Experts of a small language model: 353M tokens.
Below are experts of layer 4 (counted from 0) of a mixture-of-experts language model. Rows are named router (the router's row for the expert), up (a neuron's input weights, with its number) and show model dimensions 0-191. Each number is 500 + 25 x the weight over its row's rms, rounded and kept within 0 to 999. Numbers have three digits each.
After each expert's rows: "mostly gets" lists some tokens that are sent to it at least half of the time; "comes after" lists some tokens at least twice as common just before its tokens as in all text. This comes from a sample of Wikipedia text that the model never trained on. Tokens count by the router's weight.

# expert 26
router:545499486513470475527517558479462515498523556530515484474488531472524535453533558523502509507518523493509489446456502499522505526504495526483521499530437508483478525465505500561478497537501505469521489519499501514475501492488520516543482534523531497486531533509537473506495531488490467515494513520502507471510498430513530501497492469501489483507543502494486466514516506504456512519462501450526512479546487500505507514450474511492507468473479472481496472515493510448467496502518520470512514518492528492506507526540490531474503468507470479488516498489453457444538500465476504503
up5:473493508555501486505507544483497497483504523491509501500533572507486537481472515478481529534553538557470470488512478459554482485452526537546520480489476520481498537502505468512508514552484529499495508525527538457510525493514517495505522490517486480483493458460531527523507502554485456509451523558514521488520487469502498480498502480475469462511503502522511486493534524524489495492487477520472472527490509483503529530545514509492491497453520511506509501509485477554465544517541521509509485446524515474435522490494512502538513475495526511495508519488486502502515513529518495516
up6:535526504482463495544466504497452472498507519547513496492455515543518525469513487486492519503511482509529449470478537489514490491529467514525511518534454501480485492498505509555477509544454515499474466500570520538488525455500521523509478455500482494496488525485491479536560486524513497509476516508503536490498472435503511472493500476472483517503533458524496489477481517499466459511509513423514450519496495490483531504533484498503529527454462495516499478518471508470490513533476535507496491476481520531510475523533538514486523505508504537501523520489510460495512514486491454502
up7:478479485517461525499522529465489502467469486503513527481477518480514487550489500509471479497492517514526484547457473499522489475518499526524492516485466535473481537507520532480447466532541514503509476495477507548491494493519480447489516494505527507442507511507477506523467479522461465468481472513512487511501457481484468497460499500504509493507536510505470515466479433472499521453479474508449548473540503503515518475496447482528496534471499481463505465479499470523464477497534502517467464525511511489506535515503455529493526481501523522510537481465453521497525469463484497469
up8:513498455466508511475479536493479506509521548464487518519517547481514458534542485509524499535499460513510534488522535477503498509478514515538499543483541529528463503477484507493495529522509506480477487488482488469488513481495528468511515476501518480495562514504511472524484530470499481496483489537440486437536522466407540504456486475516466494492536505473552476520516496495487484481523468484484534507508468496473524489473486500500459502502535510467510496531508500479500464514490465462527468468495506523474520547529528525507484532501503484512504518530474465481504534506472511490
mostly gets: " Majority", " Density", " (−", " £", " Liberal", " National"
comes after: ".", ",", "4", "7", "0", "3"

# expert 41
router:555528484535481439498483531515472510513497516509514486510499509490535508517492582485502487483514483464520519480490512499535509501502529543486492542530506536472502557497470493519504521533500512487456493493548504539526454512519532492517486546501501549481523505523509499498486528489501544476509493483520518485543480469514522484512534515530467463530551512474516485523506481497510459548522491458478527526482506500488546491514467521509502507474493488460499507520528547471504540515488474479508475493482528469519522510540487549500489486528505522524550541509502480502545516472473466491
up2:512475489511488489507506499462503498420513482474467452531473492494499506477464516502511498457486502500462502498424451523487451541531539548484492465473519483505493540514485555508534497471517513476460508467537505517551500507459480501447485486470466496507558505525483534502505490505495463510494476487512503458543465490525499477475507479510484542519501499490519501480472461505486469480488526505505479525494491476517521534512502514476481464455519513514505442513529503503485510501491496509481552568491496492514543501499539546500511469509490507528529482511491493483483483511497513505
up3:517536512518501448515480486500480502484462526474475497518511520526484549451570553467496543475494444481512477536543482480529497507468475490495540505518471495523447546505504532488499474532490507525530444567500513491509478511492494462533517488482472482501539484530529495492525483517463467513487523491535513480517493493477510499500487490488488479504518527468481496455534535522458509549457466521450494516526495501461536492523482481464497532497521520511538509514517502481503502499491510487471488488540498450532507458479491527496501506519542493512508490507523496506469505504476472477
up4:522476526494462473481513511510474525552530524496537523488467516474496479515507533494487475484512503434508490490493469473517532510495541495492482513504523458512503497487511470515457466517477476524507507507515484510505475488518509507478476552510489511489490513531499526533500473489518559462486503547537537467459500486501457538495493494465494521494509504485494501497499494527520470529497515476534574508489459511522514506527487444479504470502477463458504468547519500515501491495561460498540459490573509532502485515519466483517459467485531524545508518468492492482491511473503461509
up5:513502501533415455526477507486506507481486494476535511519478563466534509478504506476531522515519517486510461471485478506502503488559506505473515513497511540513519507535472489450480471481478455541489526479476491500537473492528505517518512531510497517493503513507476523520521489457484539482534484524498525487463479476500516490483485494488479486472552513468521531467498473535497511521466513464507511507496508520479496512517448456509521495519521531478563517528516472490451523501484439496534474496529541521559479509496475516499489481487480483515486558524481481475520500488474466518
mostly gets: " a", " an", " one", " A", " This", " another"
comes after: ".", ",", "\n", " is", " as", " of"

# expert 71
router:525510489509480481518525543472472494497503513525490497524508536505519536483538522462531497476540476497483511469499511514526530510501502544523514547495479523500443530491514499511496504512524460493503480495554502519486469525425509501499449537530507531439496522550485463507484486522498518509489500514491548499544505465493527483516495490542499486483499541550502486451458501524494482510505492510482506474494512472494513445462472467515473493494487452496516473452513518466479503537497499454531479514486491493486514483537505492494538546548490486493534535520511473459520518476518464507
up0:491495463466467491506510480505476489459517500511556506500484512501507538449489505458511517517514531485518505474474468506523485471496494492548525466485500513497481554531488488519504532497501496469482466483516494533485510500513487470495452515477490489515475507490533531524539519505483489526530484498475518534513468486471441483496486459491454470507556482502467482442488493511496435497514529524452473502473483499512499490507445460506501497415496467533527478505471487527511525511501504480494509498477536487490476553534483523526501496540476508481532469506528469516505502552517471478
up1:510512471436500497493550499503493482527474482464488506479521511478533506494532495488484502494495467524485509489518508554512510546488463532492527526485476512490520496495500465544534507518530501501462519506481487514433440517441521489484519521569512517494459469491475502492507474511457490483492465448431493501497501496515517515532533461534513522539533498492517489506494499511526496489542455513470487513492483488510492485495466485502482509474467478508524472444474476500513469508514472491520498512464501460489505524540530535509521494525443506501485536453474478477522534518516479517
up2:504500520522503480510503532518523486543524497526490495507515501486480473506501470528509472477531484546493509497516460529482522495547541455510470498488519529444529521507488492495504504535525527544509523488459449549466512526485516491471491474497498507515520524522513477515478502487518499466479493501547488499490475487519504501498504526512535475473490491512476540497479521553474467464507495438463507538487509530539500498493465496485508524539465429439475518464506507530510507465539489451514519511488499471475466501499515465471507547553461507486552493511478488483463493473487519502
up3:504493491477441499516515525488474500445530519537469516510496498514481484508524504473482513481538495496481529572559471518541498495504527492543509444483474510483447503490496515467518527511503494493494510537523502465504514448483511504522501506474476511510480512456483508521498452504483500490510482525522533547526496494518529485510509513516536415504510531532484472496546518492486486492490471499500505515481471456493513510488477450489532465484521506507505513493477471526471501497471489517493434499477513545562478526532468496464509508468498498521482510569509510502503538506530501507
mostly gets: "ograph", "ription", "echn", "icle", "rol"
comes after: "9", "0", "8", "7", "5", "6"

# expert 38
router:518488510476471498545478516477488523476513538514512510511506498460479514508506553467487486513457492486488457561466489508524553458500500492492480536511483505522490590545506491499480516508477480468466490498465544543489483514507533498482470538500534521479478479507529526524494479520491481493478524517524515484472494428494528500506487462495483468518516482469479523495489493498502486544512496448479525511494488499482520446432503529495485497482519488461529483472528514488523512507514492443490467518471535501528486482548523512497466517529499503497527489505475479465532494508459512524
up1:516498502477509543508509498503505534467491562474462499490524459476463544419490503459534491492480478539531497506496478494504564485515480470476497486517517520509470477514505460496488507501504503511452512500489495536509525472501505514523522496520502493516517509501511499517528565496511485508500489496541497530521434509490561509507511472483524473515478522506522499499496473497558517495475519488513468514486512496471528489503492557481497564524494480534511473508484486499501494491505441546518486529533502518540544513515551531502474485489493453524503514531522469467518506472500442502
up2:495486534474446486525503499476525489493476513469472540503533529494482556500463531452504508508494494492527501488518494492510492494512488534540474524495518490492490498515526500465490507481473484473551498526481547540462518538511479509508468520506454488468499526467457493475488505501434465458489462485430497513504470526521525478475499522520511461525480467500486502497486477484495464481469508483514534495484488474522482474480504526508508531438525493489479480521527478481476475494450501539477523519514482495473537522530515476501534456504476519519520478459519520464508503499517443550
up3:540512511462493476531473485519527471520519512537545508430470496505502476500466538484469506504466515503536484466511512490524499469541450488498529512527480509472487488507536489513536480524456468448447485548490481490466507485509447446481485524521495493486490495525465506504471511493487477493514465470494460512493500448487518487487528514478503502504505482493529480495481515481540520522545485470528527480440548510511469511456483514476453534474512520478498499512519546529460514462504493498522531522481496484514539497526533492523560484484511486479495489492488505484479504534508485491
up4:510475495541486500483521494493481539472485509504471515455525516497497519515555513476498491443482527524515526535510521464469472488464534488475481520515508531524476546529519505469534545508502491467516473486501543506492489462506492510497489571519501563418521475484480508491497512511472507499519480475521541474479512470506556463501493454461492505530521488540542470482489504501507474527505517509487499489510506513483553489522499522532497425495516490485454517567513504513517502498520506473554497540497508511474480495487452512524481489498520518517500485500491515510487475486500489486
mostly gets: " appointed", " footballer", "American", " =", " Hind", " prominent"
comes after: "\n", " is", " was", " a", " as", " an"

# expert 11
router:544509480519502508490490532516480522496520497542521504490557514478466506482522526523548495490489521468522511490425487510534492444493537496517481517504502482505490528523493519521493533507523532487493510495480499515508537468493546490496472508496515491488500492485487489512515505472522503520474516510488518489510512437441495545502522503560489504509497506491510490475509503507488526528504476456494528462493468471515485506492470516544487508514512489472452493484564475471487578523546507479492541518519510482548504552508503542517510533549471447490534537478498447499524508508527483494
up1:518414484509500551487497545448488473470468494542501471515515490492476470496539514481498494520506505514488502473470501511522525449518518508473504511539501508480498471510480520498499506469444490482514455522494515493486507472495518483498474483491522487500516500514480507521474525484504505459473522544448538520501492486556546539441481490473513489489498492510511483486491499528521509570465541474529508529455466507498567512420485522461512502488509523497475475466506483520473552496514533494523479473510538521502522520509479513520496531515486480499510503510489499519494468494495531492
up2:520482506507478512485483493497455531502516527483527451489526526491558522494526465494506494459468482528487472512464467525526473477484485527462515496499517486502479507513512530549491474513491499525501468495495558546510502505494520513464471451507519493472481528452472452477504466523472521515509484531474538508485515500479525521508547501522445488496511497554522495521469522505466466535499505486502531493514473472499451509507522485519494487518446536510487514448523484472545477496562524469548501521533484497491506511483523495490535531560494513520514467501475509508491518505520535467
up3:545504509480520539472498473482494478511505535509467499521540473487489508523496476526494474488488494464459471509462470482490483464465527520488497541488473494496477547518474501559475509491508543448511512520537509498502487500496510504513488525556479485474520519491466517480498497507511520465496474548492491455458490491500521477495512502502462476516510485542513495521518512461483515528528504487472525483477474456450531512482540510495500478520454522500474523493520495463449499492521466483490491526502474452510488530539511545490504499483447475494494549496500440491442460475458530524
up4:485552484506527522511511517480518550464505475510497505458476488484493498483537529545526491461480520509543530515524518497493526489512526507520518523484475509485533499512532490513437494475474476515512523487500468499538492503520539526472500510525486559489511520515495516464529511495492479523467490525527468507486490508518491478590495518505514510525507451468507505487477479484451503488509473498489502487518518528521486500503457492459519488487451479511488533475554456497504484484509524505474484519473526522513513565509502509475454518501520480505490486493485500494490538418565518463
mostly gets: " the", " Islamic", " its", " Indian", " Communist", " Spanish"
comes after: " of", " in", "–", "'", " to", " at"

# expert 28
router:561514503523497491486559528470427494473525491494482521512491548430488505493492522480547485518516494465529464513463482511518464471516503558506491527507522476518521543488486469503510505525533469447480534493527522485490452509493545495465493559507519519497507509505513504482504466503484495513492509509491494479501468446465503489538548491503509485503482481510536542466511493529504513528473475495496513507479514511510512477492464520501462492499484474512524461452517485460488487492531497473515471554507531487484522480535467527501495499544471487460515539522482521466516510501479510510
up5:520511500521517486512530551474515528510467496517482523496521480495503534501558500510517462505486460520479478490490530498502469465515492536522473482512498516552495531516516572513497503474519452442485510498540530491474476514505498485469525532470503539476531506490547493518516485527478513486442467524468541485517519492510510484550456491502475508496512515481497480509553521525504496483491513509498508498510483489433517505480447487503509505501499525469502506542537514476445481490524488485546508492516473447470495522494497537545464519511488511469478541534500525487497485498537478452
up6:527524496528468448503525499510494516511480454510498521464514513460512520455551506478538545506511490484502516508510512504509476498521547486533517502538506537569465455487525486487534494463536476500510470478531487472468486463507536527472545500474510486497554561497496524483514451476501488550490482474521482521522515494490494499477481513539536484517496496474512492500548499515515514511467504477503481533496469501446481472470520514468484518493532501505492501510529475470511505504467509459539500475493541520518501455533512502513487523541490448476499523540465510466505498511531532495
up7:581538500455520450493543519490457475486472533492489500508469480496526471517548514541507521536520448486494506470522473489512513492519500519490498519540509523584522490474470523496541490502534508490490507505519514462520487563461501523514476512505528500473514510508528498484472489506502488519438475469468513481491466481463518493489474453525498490516513516505478495493533492487521493446457475505486496509512498510466518466511465521493486496514482471498532481517498471503451485519479514505487468513487521423479508499525511502502483546521510520496502537529531534494516536514502524494
up8:525503507488476440482511496496464495495486515489526470484503497469486480470551529516547466497460485510512483560442473525490520461529513517528478465504522492508434512493501474472510500526508469502518516528505514571501512495520525481493498518476556509482488459523545517503523487476490528470495479500506504528517496494474502490538483485434478538496512485523531490501520507506553512438508506518493485524471562535537495487449510506500516468526506487477526520526500462498540485494472491505478476496516527447516514476511531480488483498528522479535490515512460530490539513511495490509
mostly gets: " century", " CE", " BC", "present", " announced", " census"
comes after: "0", "1", "2", "9", "8", "7"